config = dict(
    d_model=512,
    d_expert=128,
    router_score='softmax',
    n_kv_head=2,
    norm_eps=1e-05,
    warmup_steps=50,
    doc_mask=False,
)
Below are experts of layer 4 (counted from 0) of a mixture-of-experts language model. Rows are named router (the router's row for the expert), down (a neuron's output weights, with its number) and show model dimensions 128-191. Each number is 128 + 32 x the weight over its row's rms, rounded and kept within 0 to 255. Numbers have three digits each.
After each expert's rows: "comes before" lists some tokens at least twice as common just after its tokens as in all text. This comes from a sample of Wikipedia text that the model never trained on. Tokens count by the router's weight.

# expert 36
router:121155190128133124149109156181087091090115126091142111157153166151129134108131157189158149110183124128146084184185088101120093195058176073134177126134110086127141114095053128162188063161155103
down1:147148141128187094094142127122123100124084119114119157174162131155132191139104101100141112124081139148134150100204128104191203088135102110102080156153119108144115109090095116057095107113142144
down2:099092140142134124215151092149086112114160135082157128100073156104112065107133107120136116121133123154162113142146124098100081146163103191090139090166149198094011175100133070112144120135160136
down3:126108216135082151138127074084209125058129128120090188094118083131088140122163080133110067082129081132097110100132173113094163081145130061100163093111137075092081070129085116146125100110140148
down4:078168156125092076053139090059074173194161127097135191168099094146069113114112177101086096135166152066158073071184083131118126144150106089141148169114122112135120178110155180137099167157151163
down5:155178110131111145126108100087123109119100104093137136125098149116124156100110080136117109124124175077153142138111130199173123136188125181121137069085122141130124175125098170079143138123155150
down6:134129128161050139064140120086172130130103167138141116128127168136170134098154141144072089103091138104091118175141096187077151086160120162106083144017145173160063122089080080118122111071094150
down7:132090101102139154171176129101125098122085168146115137097141088182108112109085157106146113121152158160154148117132131146169130086114075114143076106077082121167131181124123078105110135099112130
comes before: " |", "–", ")", ",", ":", "."

# expert 47
router:151171140138121116070126155178148133091126128072082132103150169146101135109118211131057129177057161111124093119114053137069113157151098092099117143106158129102102133136168063128097126169136129
down1:145062096129117176144108178159121114146082131132197062140091137161150210074148097132130148149087170123140098098130116119121179135138107184160133100140169088189154143115122150123074114173128164
down2:162121081122151119122147163155147158092159103121135122140138199155108115146098141115069142113115135064139171187147170134124112156137105178186122132148189131136103164107115137092134123153097107
down3:152132144154161174189141192167088123081115129119116079102116159177127168125116081147136081124112157161107166128093150179125111116127085155133080144087099114147057215070111090130163119124064083
down4:135134126148066178138151175146110087150097094112142095149165112199121098155129140152129113086158144143141132145137068128117098195089137121102118159133136094090085178137152124179126182121074068
down5:064127141092106148127134152113180089180135056133123122086125123227110152106134086137108179104123178131129078167087115108112138143092122130147120158081119106192079182137137157132089110104132117
down6:162147102092130127152103128167133133175114127106043103105139154154166170134140123181076193103151173101125181110094180094122129130126115131130110166134158059141151137166132166111125126141070116
down7:142067132152123098135079115114135083110130139148146086162115158038081132126142104069152144173151129154146114081125118131183129097123111138091078083124116121103108159137175135125160170068164102
comes before: "\n", " The", " He", " In", " It", " This"

# expert 21
router:186123066130129141142085115150115162094032141139151081106173152136176123147140160140152099103146144104114159134100170175198078140110151073105094158163151100163166060096105100145131073085153129
down1:108112125166138129139124160133062157096117109150114149110114102142167122160140107127186030113119142120123153131111159146104151135176112099143136161135200182139146184086146094127071082065119105
down2:188096160146131155161150066135100155126128127093120144172141103131115158173111101104177112123091120117131137141184081118115165105094115157188080142115132126114099134105120119152089108144068142
down3:102160153085137091101118163070135110114193133096133048148165142061096090197096164153105167103105152151125088142141110162182113144093088128164131131117096125118122123112158117121096155158145198
down4:150116081147133115139108134121193082172088101176104089090071155173098099151110093139134106158128157153124107140128138088114124130095147162135132198120143171087124085108070118118138122156196047
down5:140193176110185118092171071095156118136107093127155129170065119096156101160091108098143109103110097072128131016105136138124031147169140121157120065144147114142163141137110107149223116170078140
down6:149135148109101213055135157128167110164131129111148143176125170156148170164131120126118141138147129069163101168171112162139072150080133128141168146143130173106116189135099143106146105113133147
down7:147097149099089136146083100167048102140137079111091130166154145255122175109156089150123141081159161189187146139132179100097130097137112172132156131167118200133122114161118107105145192121144082
comes before: " the", " he", " was", " is", " it", " they"

# expert 2
router:117113128095096132109118177090107089121132186179151113118112155100159072092124128114159149126085123097106183097138161111129091153211151137079186113163155116128131130068135160098144134182145158
down0:117167179170081125082125135080101116132153114138164134106085135160128074072153085070105194118153169161090087131170161146186185081153162166165120114169210141123142136117177114074126121155112175
down1:084159163137105082137163124103137132135185165122123155159094105150158102153145110137133130138096117145170203113175139169130157100068107101084141114165098139172101156096128155118116101086110117
down2:126149156119126122138065142142157150084157139124097172132073142082152129102128110125092166158144162173144099117094117220115147093082189115129120157163149137032144126185079100142147141172119140
down3:147079120084153091175102116142107120132168174131136163145157149136127157130125103092122137150095160121173069176118117139078126160046131184113082090103126131145194148134115144138120133146112136
down4:143134112140094122122127129123095092141166093143099182093195154110105099128082163105129122134047122137179149126076100123165159144097143126117108104106139089122087140123122133162128092161088048
down5:166106096109199156127159180099118194080184151114161109109088107096102098170174120135113102157134097146093138103084120175111079142163124080116187191072112131117124093145131159140118127156131134
down6:135144146148102136111179149109104075126132127110147096084124095092124114094121111095105113094097164175077101150132099114096152124168102120142177103135125092194102169108094147146135138180107118
comes before: " the", " of", " a", " his", "ing", " to"

# expert 43
router:139170119157134193112090136112172111103115146112120136163114124127178140142126130093129165113123068087098079085112145178096135111138111106090145145161132202142157121154141156140164106089078098
down1:133157126154131133116108179100092119097136092152162163181128128226117181096115104123106147142166124072133175116085149112079161095065069079123153114104107164147075134148185205140185117127158123
down2:163170129125132081170105074135153058102113110088162130212153080116146127123123092122126115107071164105175067163156130163091130110184108107148117148115098119118177159093100128111162162174097147
down3:128112186142117141090172131151090171112107138130150114171108198053161150109159146153086113191062120114136163171105082094135069118151085146056113151082164119048119107127072141091120143113173144
down4:107131144177119156089128172086088123127103134150123167126092128143115113106162129134113093165131135083154125123079134110153162122147179151038145120075157068110081180129113131139158143147105186
down5:155104079119063168203153111127098137145149150139186185140172158133115087155063150178168161141156069146158140115080128158122170079092165163170110118130080161135089115124125152127125158130128067
down6:076128133085113179105147173149121139110121077157098164141155112104133091110122135100095156172162106114082102071165167154091110152174095171128168063151151102171024207180126112132143146135092161
down7:159184173106156167116133149169136101203102175172132096189129148000143087175097097094098154134106137142152152115135145132155171165095086138133082164120140061133164115174101137137088154081156125
comes before: " and", " the", " a", " but", " which", " he"

# expert 34
router:120104144106190130159125142097159167092134090162088159150125084106181147132173172139121171105086119152164123110144103137138167109106141199133134128183157169105170082120152107097102075108091117
down1:100126127150158085108162110094109146090085157191115124124083126143159159133098138138080117124105149120155128136091083163125108136161152123149168189161118116161170152147077117116142124155062143
down2:138140148127092106175110159164139061189110122185090110135206113141148084127130071135137135093129129077130138128118105150120164127150128136068126114123113111144160062087120108136155157117085217
down3:144163143097080119143143155078146118101113155115127152116168110123113128084157134065103139128090134149111150141112129105191127168164126095131201139127084089060194098095084189130129166123138085
down4:146114146113089130070074104097109119074124143080139126166095148114125172159105131156111138141167139104093178129145113159173150094136166114073167101172120137148153094137089136085174054112105151
down5:150114149150167102142177147117145143106083136152151122163207033133124117168111174121172166133164133125145167141097117064083226105146107138166088098136091163088129136112091126104123109132114156
down6:075191134121182106109116147074142150078116121161117097064114173090166164134095091181133092097059140159112090091171124176128159105170176150084097169122081151114159140102155125068188221188109173
down7:132128163134155111122140124123130158106094185164161133091100116106080151178162095061208167086104112123069148120122150074178158128044153076080141124155134168130157128172130086116112136146101130
comes before: " of", ",", ".", " in", " and", " were"

# expert 29
router:144102141149156108129155140135166111154172111144167123143109087138119153146093109084117129164138163149164164154137081093118126056135135166114136158130195115194143162099110160124100178119179080
down1:121075124105170160167109137122116079116158093118130158147144058142130140118071098130165176074075152169102142125066147141100156133134130106155115118088158171123106169093134167220108166127105105
down2:163123182087110132116112152111154158066139095129154125126152098114119122118139086136108152145106151082104105106107134127090140070124101129099065114150166145140133126144125134141122129130133097
down3:101124118154154113141145109113131098087083110114108098094167067162114113098136142096123130168144117172146136177129150111097116070165111155125137117218122157180176083240124153070092155102170083
down4:123106072153168136156160157157110107132155123121123108179122139137159143094127123160096165143160141093131178192171135086123134156137090112170139175218079139175200073152156114152216171090149105
down5:142058118139123118136199109141127189133096130145164086115135147154154149214104114134122099110129082147119107106122165163167134202129140157154142160104142127144083128194099133116119133114090129
down6:144166149134107155116151116144150079148141157127109163147152175082125176113138136138160166118155114127131124192128078108174126139076080109140126087156103129105146065151077122129149093113164088
down7:115089125143109156071136113139127107137133145157149155117109111186124130101138182154127210101095082150093142140174127102174137148149121101120132086089133128192071151119108145171130202083106137
comes before: " of", ",", ".", " and", " in", " for"

# expert 12
router:097135106143093148122125172137104174113155145135121137117174124133112106099091133180143084138117067141109171188195124150140165088093091056093120098125121056128110050066079161120165186085114118
down1:125165159178168204083133170099179148161129116144134081133103126222159158128131058173075112104145090121125086074100076131166173096132187091126074168174153130101116097145176141121164162176107095
down2:133108101108120108152135135101097151156158165048142147095149176128151083167108139186132098144080117108136124131150172097146141086099114112127122091074152093145134104160093123143216118123054199
down3:141107149121061119158127123146080136120041091093086068134093075152101144180128117152165150133131123137161085131156165069075102168167151102095127137095108086161149086155114164121129137105185044
down4:163109095129101107157105134114131174094173096159167099137122103067138126139075133163114120156139083130125113097172180175096095166137108135087177164106103124140134145072090101093161164127109117
down5:000147089147165155133078123075128044133121148132070168111138171162178188182146162160133112100125100088134081138131136133095252101139037115142083104149115103177135100079158121160136103064136166
down6:130176106105196149126169139153140099114126128061095185130173119156097154089111129149114088129162099128090099110138108135133183131145145134156184159130121100223109078188108125151191162171084125
down7:114102138128069081123163080142189141150104082125145125126155124143096149199120098170077187073079072112119109096155143138138134135139197171119123090127128177209129172120171085166084141129113163
comes before: " |", "|", ";", "–", ".", "|---|---|---|---"

# expert 33
router:148087070137119113106139103123160105141116118144107109124127087140139136155142147123088123098119109144084063133090116125083124119124124116137146163167155099099166123132093101065131116129169089
down0:109111133093144121059145120153071107095230123113065104100142100038101096159149139100132139117121192124104137122105138128182104146122093163053151127185132134155144112108113149086145163138137173
down1:140149086106129145127101103110128084116146099123181164125100110173086085147155170115129126135095090092149198073107195117133184128178177171142101144139087132180096141108109131182102131099114136
down2:105123180119140122088136144148116130067126027103121122132158087140130146126117091142133125089133148130173118141148130181097186157105155136100099123173159151149126170097111110149104145110141144
down3:154034100146183121133155104165152171106139146094092094164056125111155090142125135084179201076130158145129102134113169162161066194146124151151194112144132149141141114192096127115120131163112120
down4:144173124128122064121102110104160144185116134165116137190103130147134062085090101137134125152244160161084142143122083183137122214110101139171201144158130130105163082131148133166143138151155077
down5:093159083118149196142117092116153127118151104095130151122116118133148134053180135100041110067207079157101123080101108113116071171119130139128095138143154121121148113106114135117149203075110137
down6:137106143156155091099116123108089134086152162128088147087085147087095186103100151118119174127087101096106186123120123147099119085166148083136122069157174119168112204137063098130132131182179115
comes before: "s", ",", " of", ".", " in", " and"

# expert 62
router:121113067116137127158168127103123133152144085168094077096140116121126083166140094157143131105079091140123076128108154085109138169088130146078155150073147170135138121126066160171160098120117163
down1:142099094164133066093151121107169172150144128152115095119159210077079119165135115133100097059167100153147134156116175108185112127176130067111080138141140133084186095098136106194145140064156109
down2:131063117103088137126156135152090153140158139156151101159138161136195084156160089086138085155206176126163142062096083106144183065155075098139096090116112127074110143141086153092117134094165129
down3:126078118140137099130072101137132079117081121139124178115122094100087074094120114089116160069155149115098157105101111092090173164125108111111139130131149110107138134160170149124085103122080128
down4:099219146129074107133118121139128141157108132143095125139107127162112128116197179133133203117133106110173111145149085076124142092127103156128109100134116189133109086105122153073162100166092114
down5:127124161139052128133093111087087134184140065116106121098142124097078134145127110132150069140150114129142114143065153162074149169069212070153124088136127096150137097064140127111159198144082102
down6:121161124152053213104134166089098180148114116172178170100094149157178127145119186122159162196152160137128133132177133129107116124127101127126126077132085066159134144137104139101132101158086137
down7:124149121196146154137094116140090134110183089128068147203114172073135106132108136133107081088155078122093117080138140130079141119185101189123110178153132151123124147164163178129133145111116158
comes before: " the", " a", " his", " be", " its", " this"

# expert 39
router:144091172144153096146077167151126130102166122075126155131142137099137239088169139157126083080173094101164116148131123126124115074167097109103178105103161109151139089101075104088110155070080135
down1:143156197188114109104162067154138135134170149095178085116114135130071151145185089114122040128161134100145073136144106176146127112094149067144133169087105147169082070106145124139155146098079083
down2:126148118133124121111176146173187128115157128108107124125152170138088087123052179133142157130125162145144095100141146163138134110128113157131192116135137138165137154153155155162158083117168126
down3:109167119148117136141123076141090126098121119097115117150201131143172122117115114051085093135155072145145114072133152107112120148158091150083077177141135133122138168127112191147171100099096109
down4:079151167111103156118099124129093138077095094180103151200064149140155091159153133195093124139077137139173166112162095178114138104212141175157118101124174122126152124125125109078155085120167090
down5:137193109181100070111140141131091109124135126115138124104077072153114140136147152137093092175097120151154164137086143166092169062108157152084099129155137136137107099107111172207112117115154099
down6:127197114150122150055083106137177122148158097136078106116133115141119090161072202147037127136110114162108108114131107132162112046149130076126104105078168128103133133078124068110101133071114184
down7:172124101108143096119129137135152146081132116132156121145185127146204100060146142126080178105101141125159102180169113164104100076101150129119185143055169125106175130073134153138111158109145181
comes before: ":", "==", "\n", " ==", " of", "==="

# expert 63
router:121098128126151168167120121103174117159137140130136175134137124126084161116115126106050119105165148128110044172087107133183084117097066142138152138126127128134115170113138114104128108068162102
down0:061095161138157118077193105137093159133156149196144164116099076089091146136178120147116087177118101153079152154143122141095131104105074137156077126124120130164138126103153150145118136113176112
down1:155132147131093170103107081085149105138105157165133067110104109198127131137081167088169123133088147172115130111109101074155122120137152166099197139140142150139144107119108091067122170124161056
down2:127144213156146109137077136141155107084134117093114181126087110002087216138169054098154137115093133178136076146169121133145086149152149119132179061083053112095152175108124145148173074107130072
down3:137161144181145159160093109117109081125155131113108209115125143099183118128104148158110097170102125125080126130120167124138137137083119154105061105136118152120101132121117146165041130098075184
down4:117122046107094081201122120159212115133093064117090143105121087156064111150131141121187153100131098116131092119117125118087127073136165141119121131059155126153060123167106209130130126126137136
down5:080064138131113094129084189160135111110141138172147149174146137156158092113122101114161124149093113199122158134106070120103153082178094127137129119120136119134173152108166121131079118123117083
down6:138153161099177109113210179145157100090126166189106131106094130175125131041116130131173119147143169096095213125119165090038198148127121136085102112113158140134047110111131116128138100112161109
comes before: ",", ".", " (", " of", " in", " and"

# expert 6
router:096070147118059078076163138185105156167114131163153144099194084144156110075117130156168181132054090136113095117149129090133184178082113112110077085144154132101115162115106114139186102163102104
down1:159115182144118085092148161142102081169147128151150090125163145174119157066119103085181155161160108159110165127103127167177122190090120139170163066152139141088164088115162115133080165116152127
down2:111110188071122086154158099147136144147128095140135158105111094102098155159104122142161084118111120176125133106158109158153147145129187126175105123114138079166182158134171092138141143171157108
down3:089096166157122103122125120164080185141089149082115134062162135004096127118155131122142103158097076079085152109122139178163119141148093170117105208156148130099134106155142148115107092159134121
down4:114168101172143168172134161108090140168120120166113169171063133142076080113103118054078116170134111169126090162114156123063120134089082139139176217159115117142114130117119168168152097195105083
down5:140163165159091159185123105121156143148195113116139154104129179154102114141151149124095141126122144163127121160139159131103087117151075121115140182064194110109149138134158111187139109134058082
down6:127144155194102114141149088084113154123134127129197157097147126184162073125125058073093153207137094162126136118116099162130111090178140112171154117142110126100149175146119170096120167085163156
down7:137118151146150132196116111126173153095084166138198120159149123206133129120105109154129161149174162148143115128088115120143124155165131129123170119094104166131114111162108086074217116146144106
comes before: " |", ".", "%", ")", " by", "°"

# expert 4
router:128114108101172085106166091040116101134123103109156127091171145167152115158149132130121156117127132153151138120112208110134145126111100209125079161129154143121146097074075122135107149132136116
down1:126171084143118124106131138124119164131148150082121080151178124173159137072129148091192156065095073114112131116142144092115177159128131060115068189139085142123091112128121105162127188131085163
down2:199133076146142157180128176073105139129111129101101119112075115154073084134133142119105113179133091134135160101129141128162177132211133105166129082142063144133188168120105141112150203144158077
down3:126107117170167157077121128150070140163127159160099104206099050138079139158148204123113134181111168168128138149083137152083199063120132077130122102146087096161140135164103124103081106052079103
down4:129174115128117114176071163116128151143084147103152093144126102142116164112093135174095131154142124141098173153105078122158121198091090083113087118085076115082102148125118123103138184111105126
down5:118145181139137135181136124118073109169146085198147088132117096135127174130086109078105073137071163158158154114166154134148201082138175161131121108150167085113111157092128094161101157157170065
down6:084110170118114065150139089120137100119192117115134142206092045123131131047168128114186137158141100157120188163109053145167175060109153107094158111117164116129152124139177100144122167049144131
down7:100142133051210088112096144126136137119125149137160099098096140107109151151126113085110093145101099167155134138136196130050115124112133147150146147132095155127153099146111181074134084161151143
comes before: " of", " to", ",", ".", "ing", " in"

# expert 38
router:156118106171097192124119169116096086140093125139087153199141128146125093125127193154182155146120152179152121090120105164115111192106116072129120094144120138113108174145121193114108092142094187
down0:151075201108114083095132111146142162191166160134183114127123118063132187108110166115157161078154140102161074155090133112135163149179153115119101068126147133097151124139112136100095139172141213
down1:088146118128140085123120141150111116152083117082164162196123170107160112155129166176094116127160134162103159120156116123148123112133100155127067101130201062164149141188095118158134098112116109
down2:208153094128152087106137214142080085120179095138108151184071128182111085158186179122142127125144151104152167121150140150081180091129138107111132115117149119100066211104130121168092104141094126
down3:090135158111085145123158192144139124140130159107147168187080139167129139141134178149119105168153118132129063146198090107133126131127141097088027123090106075112149186179118169131152111105098141
down4:050121161106106090155156107147136112061137094144046093108172149138154072170089149112150172119104118147184183109098112123139188117097105133105185094146095141087113141163095097145133093155126115
down5:116149119124019137120150124138142157155211180161117088122169135142139100163180152124145100109178128099069108098112159073069110082138191063131153176132120112135103125129136162199092071095115166
down6:095129149082122101089133139109116085111170144180112193181104111130077118125154110175088186132145147195083136064141147171061135063086144179103102094109111116132135104093129125112056147159108121
comes before: "-", "\n", "|", "==", "The", "==="

# expert 49
router:121147097112172134184097166215087119177127097147057169134126077119077116117127097152130115076148148148104114127121115104134110123140153160052177151132144139090145171150105076119073178114073136
down0:100149155121129080106103173075139107114092103208092142128063112096089093122145170090155140147094129112117164067137149060211117154141089169127074159123085156155125097087115122092074122086151147
down1:101204162117147098120090068118064102164072094106112149142133159070131171143133149153097123154104161084127090135170113077137138173092122103148110105108124072121108105128124123118094097146118156
down2:131145152166123130157139125112155165136110128185092121066163070139174151112113154107176110168151166135158091141104093189117170100172119118125112083122158076144141087120097138135169164155138160
down3:082103145125106184134079121067152184178149129133119154128114153073104090119139095164120156136125137153167130139186070103152138137167107113184112211177144159132146142082143154116111168139134066
down4:092130070155155127171104149088107180106169109157116136156144126000125152128039135154172135100118171089146119096176171179088056099076096124119141173135137162128132103084065056100085094092093078
down5:029079124166144107181135069092155147156144130152090079122121175123121116112143132109120110145171097178083111154109145042194102118143141106133076125097160080162181167076130145160110128109113083
down6:113132168088165159159122161112111170152112088130132118100158097029106101096132208142154134175150145126181155121132030143140143158080131074138099162140121144191109110111140110157094101124126172
comes before: " the", " a", " his", " an", " its", " their"

# expert 61
router:149123123114140116127088130108107176106139165150161099138218149111112140135191104088077098152182104120149114142061106149165101168132111165075128176139167111158163165181154076077048158143169199
down0:122078080155118113129138109131132113184078119115139159183141153156164166089188165099096131108094147120113088092207166134127107140073098104118141170124120075147140177180155163124150113159103134
down1:103138136127137164107166102057123153171081137085089164091178093108113098116098143172145131175141126121182173114076103164094071135129140123133138090168149100096068148166145101123094151142124138
down2:125153146192095146114074161114154175103170158149141131152124107076138137109103156103147187125101137098119108119101100095110101078141136170179127148140126136175065199032059110145079163116056128
down3:141168160124152122112099091110081136082079127096109141163156155139149183203122170106186076119137086127148160094105114117059173123167155165124162169109142147135119145096124077122046132084159154
down4:085126069118191190108180101114114138141101084135168120156154138188159167121099117113112105160157113120156076150168123131128074100136182118102067063141162071129129098126091112126158110164119155
down5:114111166130155147170095133118189205102126137152111154156116117111105112141139162161126115136227118135134124131127066069156129153110104112105154061096167178060127122092192149120097127164155122
down6:097150098194134136103119124159134161120187132156142075114170114212209111080108143111191164104144103043135100131118101178158117088146121120129138071104092127162090117141091178154124170097095127
comes before: "\n", " |", " and", " is", " (", " –"

# expert 52
router:094137139106085102132150115104121119121152099164092110084121159097100082164134089141123123131169159200073147153116062169131093139171143150113124112141163141088144089122115100164186070174071122
down0:122104094084158067137161146185139107132123064126075152113144146160168171100101075102104097115163118105139049128118089162151111094141123157154075109088138151108128146156140117117138098090123156
down1:140088140121159060115115124073114107084091077108109149170113083109118119156179134120127194134193071096056163122121071148075115175161120182110085107133159168158128146078188109129112093127177113
down2:143130058142164134148141147114164159136130115119109140165160170119099177109094171147168131116115140156144098117105147122155121074115129140144145078109144120159085136090183156085110137104148070
down3:122109130120126100146068089077127110098092141179155095185152063173147125161174134135150125213170099148133174118132101154108128142107163065136107159130105134111120088134177155145137097103104170
down4:102170120159108116147131149156138087078130080105109163095189190197155138083146124144138147085118142152094104107142197120175084170181149124165121089129132144103082154143189050123131147168144118
down5:103161154033159029122085130126110083113142078181081167129162094023114110109146123169091155112141083083109122152120131171172096184115142099063160173097128139202120153137107105143135158084117087
down6:132083154130132153105092120158125172074096121161100193077130151084151143121142070095075103140113115135098142145172108162175114090100096157127165076143090114170168149135091136138099070159038185
comes before: ",", ".", " States", " York", " and", " ("

# expert 15
router:089127176131137094181096171101074094102167162170154148163106136131092173079126148097071141078170086082142150134130108073088169152136109115145134124107080155096099120081117175145152113144096121
down1:165097131096124175124138119105197123134136071118081115117147178103136169109137092118173130114129137069147134129108146089137092174221124218196137131137101130110148110102071136155154076198168074
down2:177130143142158128098159155082128186138075138127218138094118154131144127128140097169181149186090151097157085078167131065145155098132168072123065126145105068141139158193152103166199147100195098
down3:108178141168145113192115104194115097121140123127168067192149201094120120108156128076117141141082142119102165113139085109163090122138181083108069092088137115104079108092141114193123113136142156
down4:135132134089174174057087128118132138115129152150110080141166191079159141127149126079131135126135182078089135134109070059126167141059197159053068142114073112131154170163116102133115143166119104
down5:096109083134131177068125138117081122215135142140092116097138175202097135156163115086143140128122130088124146174167134117162151122093141097054095147107147119166159121095124110111115159117122170
down6:161096120123160137110101092145071136119204149199137101180114167158101124118121194179104149149103079155056071142181134077142093075109130113136150106125061131164134098114122091073154128057109131
down7:141102087166135133119126117079224085166142176100197129131127137166156103123114113154083087063144171157156147115134115133163086133136141142160122095121067118111100135146189146172168094188143117
comes before: ",", ".", "–", ")", "),", "ia"

# expert 19
router:138094183115078117145115149155159133124085075212126111098108102146127178123179186134166095105091148120063147146142138079132129164129090121092101197075181099115074139111103184133129092173077105
down1:100122093084110102174153114156127077201116082097106123097144170113087164112135126107096156104205109145162164100107146131166163116071153138134098102153092110138094082126138097187173175157153133
down2:122194115123131142119049150140127170082139110092081152146125079171088091163120141190074144142084177148119170165081102144146197100081122169117087076162122145084078113162190090113169168175108122
down3:124120009116126120171140149171158140124119131137113145153101087139102142198181096082112130161107115099094101010179109129119161115135117136128085140151160154144101142122144151088091109126168105
down4:129114122157093123098154075059114114135155135135137141130116182193112098117123108179093134100072127138131207116154101141139034138169122077161107125093127171083127133120126109170134130125080134
down5:121068103135107099068122123117142066154168074090128168168084146191189153172115129189108112138147109134158077166115125068088190112089120111124145074099076188134078138096131140147117144159142048
down6:144142124129188150149120090166126093119145136074127118085130119000128142178110103122128043105102138095149144142153146131178148187127090139110170147139112047153128108162111191118134161110122150
down7:099096151105103131141112140122120121090124126110176070121176117143143132151106135105127142176087179217131151181159141152116120096111134118093150145113109102117098131143090158181124145182159100
comes before: " |", ".", "–", ",", "th", ";"

# expert 51
router:088173148112155116111138112090083117123158102107195138112111141108110134117161120074095206099161136117093122157160068123188087078170093110139139137123144127102099111138160157155139109098058075
down1:121136101133125111053162130075150083165118169141103132131132113046168147053102143107177136192058145115188105105083173092132133086149116114112184129086104063159162135135145097195143122144175127
down2:094156134165087123135121120093157095118133122186118185079115087027160087138131118127086136159156089144210074105084099112135156117153130199071177114106130125118112103147135139100108090072195125
down3:125151151122179117132101150135105119153106127094175119159049116093106056174171179111084117152160136124091068075147141055095131102092107132145114117153151161157088089137137142136119065142213079
down4:054149112134161118141116078108164168112123119075146158157111136149148105127082098090073143106080149114125215111102198156199065182156180133126180176136117060100144171125096184104137099128156105
down5:093113190178091120094084106158145120118146177125127093108123164167127122123134110166077153145150142178084123109148244109146132118162089069149157133111169091174157111152135119150141173123130186
down6:064158099160121084157139103166118145139163192156166091121081179124177121162111091122136139191127137174101207119081146108146145113101117117142056108151111133179156077171111149116149092100179101
down7:110119144107144121138150135134170051140146080093125199185131109088115140085115072099090160151090124158160141134106072143140132210117076071115115143168112122107069108097111118117157163090146124
comes before: ",", " (", " and", " in", "er", "\""

# expert 20
router:106136097106110087122184137176101111192152108121118136089112127103103116135190128174079188115111119095137098156103132149147175147148150101077107061171131145069135177116185110191127134114058089
down1:072085122152173141149152154168124110106112078183093145121141121102081140091103123112150162134165107077121090148173111101084145129128074140116139083106091142128169158180123118109104102080157115
down2:150160170117162161179092088130170120183194104140114111142119111074100147194191163098092139166171140116071148081181173114154089094095107120150157183097125230146104128101099111162150094136144159
down3:044112138142119092158141103133190121126096135104109137166116163071062124104123148117153107088075114145125214115108098100063104097114142090149078181148157157147165159086110164096129124126125109
down4:133128112139153151114135135072116142122147094111177149071060124179154161197126167061077181121195118125162132084118146087090138093110117103121162129166088136127117136128104097109128099098164105
down5:145172122190087191111088087110144112062174132089057137160135120184071145130123217123129127123129151167107119101140165096131120085111150090106134113159144074151175117162137120106145120091137111
down6:106125146153145134122123074148171126146159134120109130153117126191130152128147120102059140152158080139099105130135154118120157121132179076093093114134088163079071124130103108126098100142170130
down7:119141147178101113098128127171141115133127106132072183150121134144132132134181079114054118199118131146104105193147156146142110133110183137134155155088120113197087124185139104063047116175099157
comes before: " in", " to", " the", " as", " by", " a"

# expert 5
router:169159163160140129128101130134130152091108153140144061132140148120150211104101131088083073135178137161160098119117085137154164103121112107073161156168111134203169156146091115083128077163145190
down1:114131203161113118131114059138094086141107134115141126104125160102092120142151138097151108107138089148108164129090109084172120112163114119159145167104157201197100109145072177112080091101083146
down2:144181119124176127162170109130076142119083107138113152113132158093093054137169113088183124131107083097111134136137167117205144081152108064125098157163185166145217086159101122135171109112082103
down3:138054141082141139155136081094165092151174144143133126157141100058100112173135149153190084135113103145188126134147150128127161138109099144105133082127147168130139155195067139175094135116124149
down4:157120143100066155118132147150124089080115144120140112167113132035154098101155156137175072116068094139134126093100084133154103127083131137154072096098131155100106133064096139137180106147161178
down5:079125141112125132147139155114080145182091100126105163062118064101094157158100078180140122116060083136193119123049191105113147107126213176146129141131131120175140176190182109108139105173141119
down6:127149130109163120170117124116121137110090115106104061120067139128074110176150169114155086117118078122125111223153079138127122121151103132125080136120084169145069101132094110141067131127161102
down7:083102085106131032135159114080161127186135091150117058128130135141121124089151117144090113164152121102095113146110072132113105127107143106117135136094110171118145088186156175163072171160183107
comes before: "\n", " ", " 0", " 1", " 2", " 3"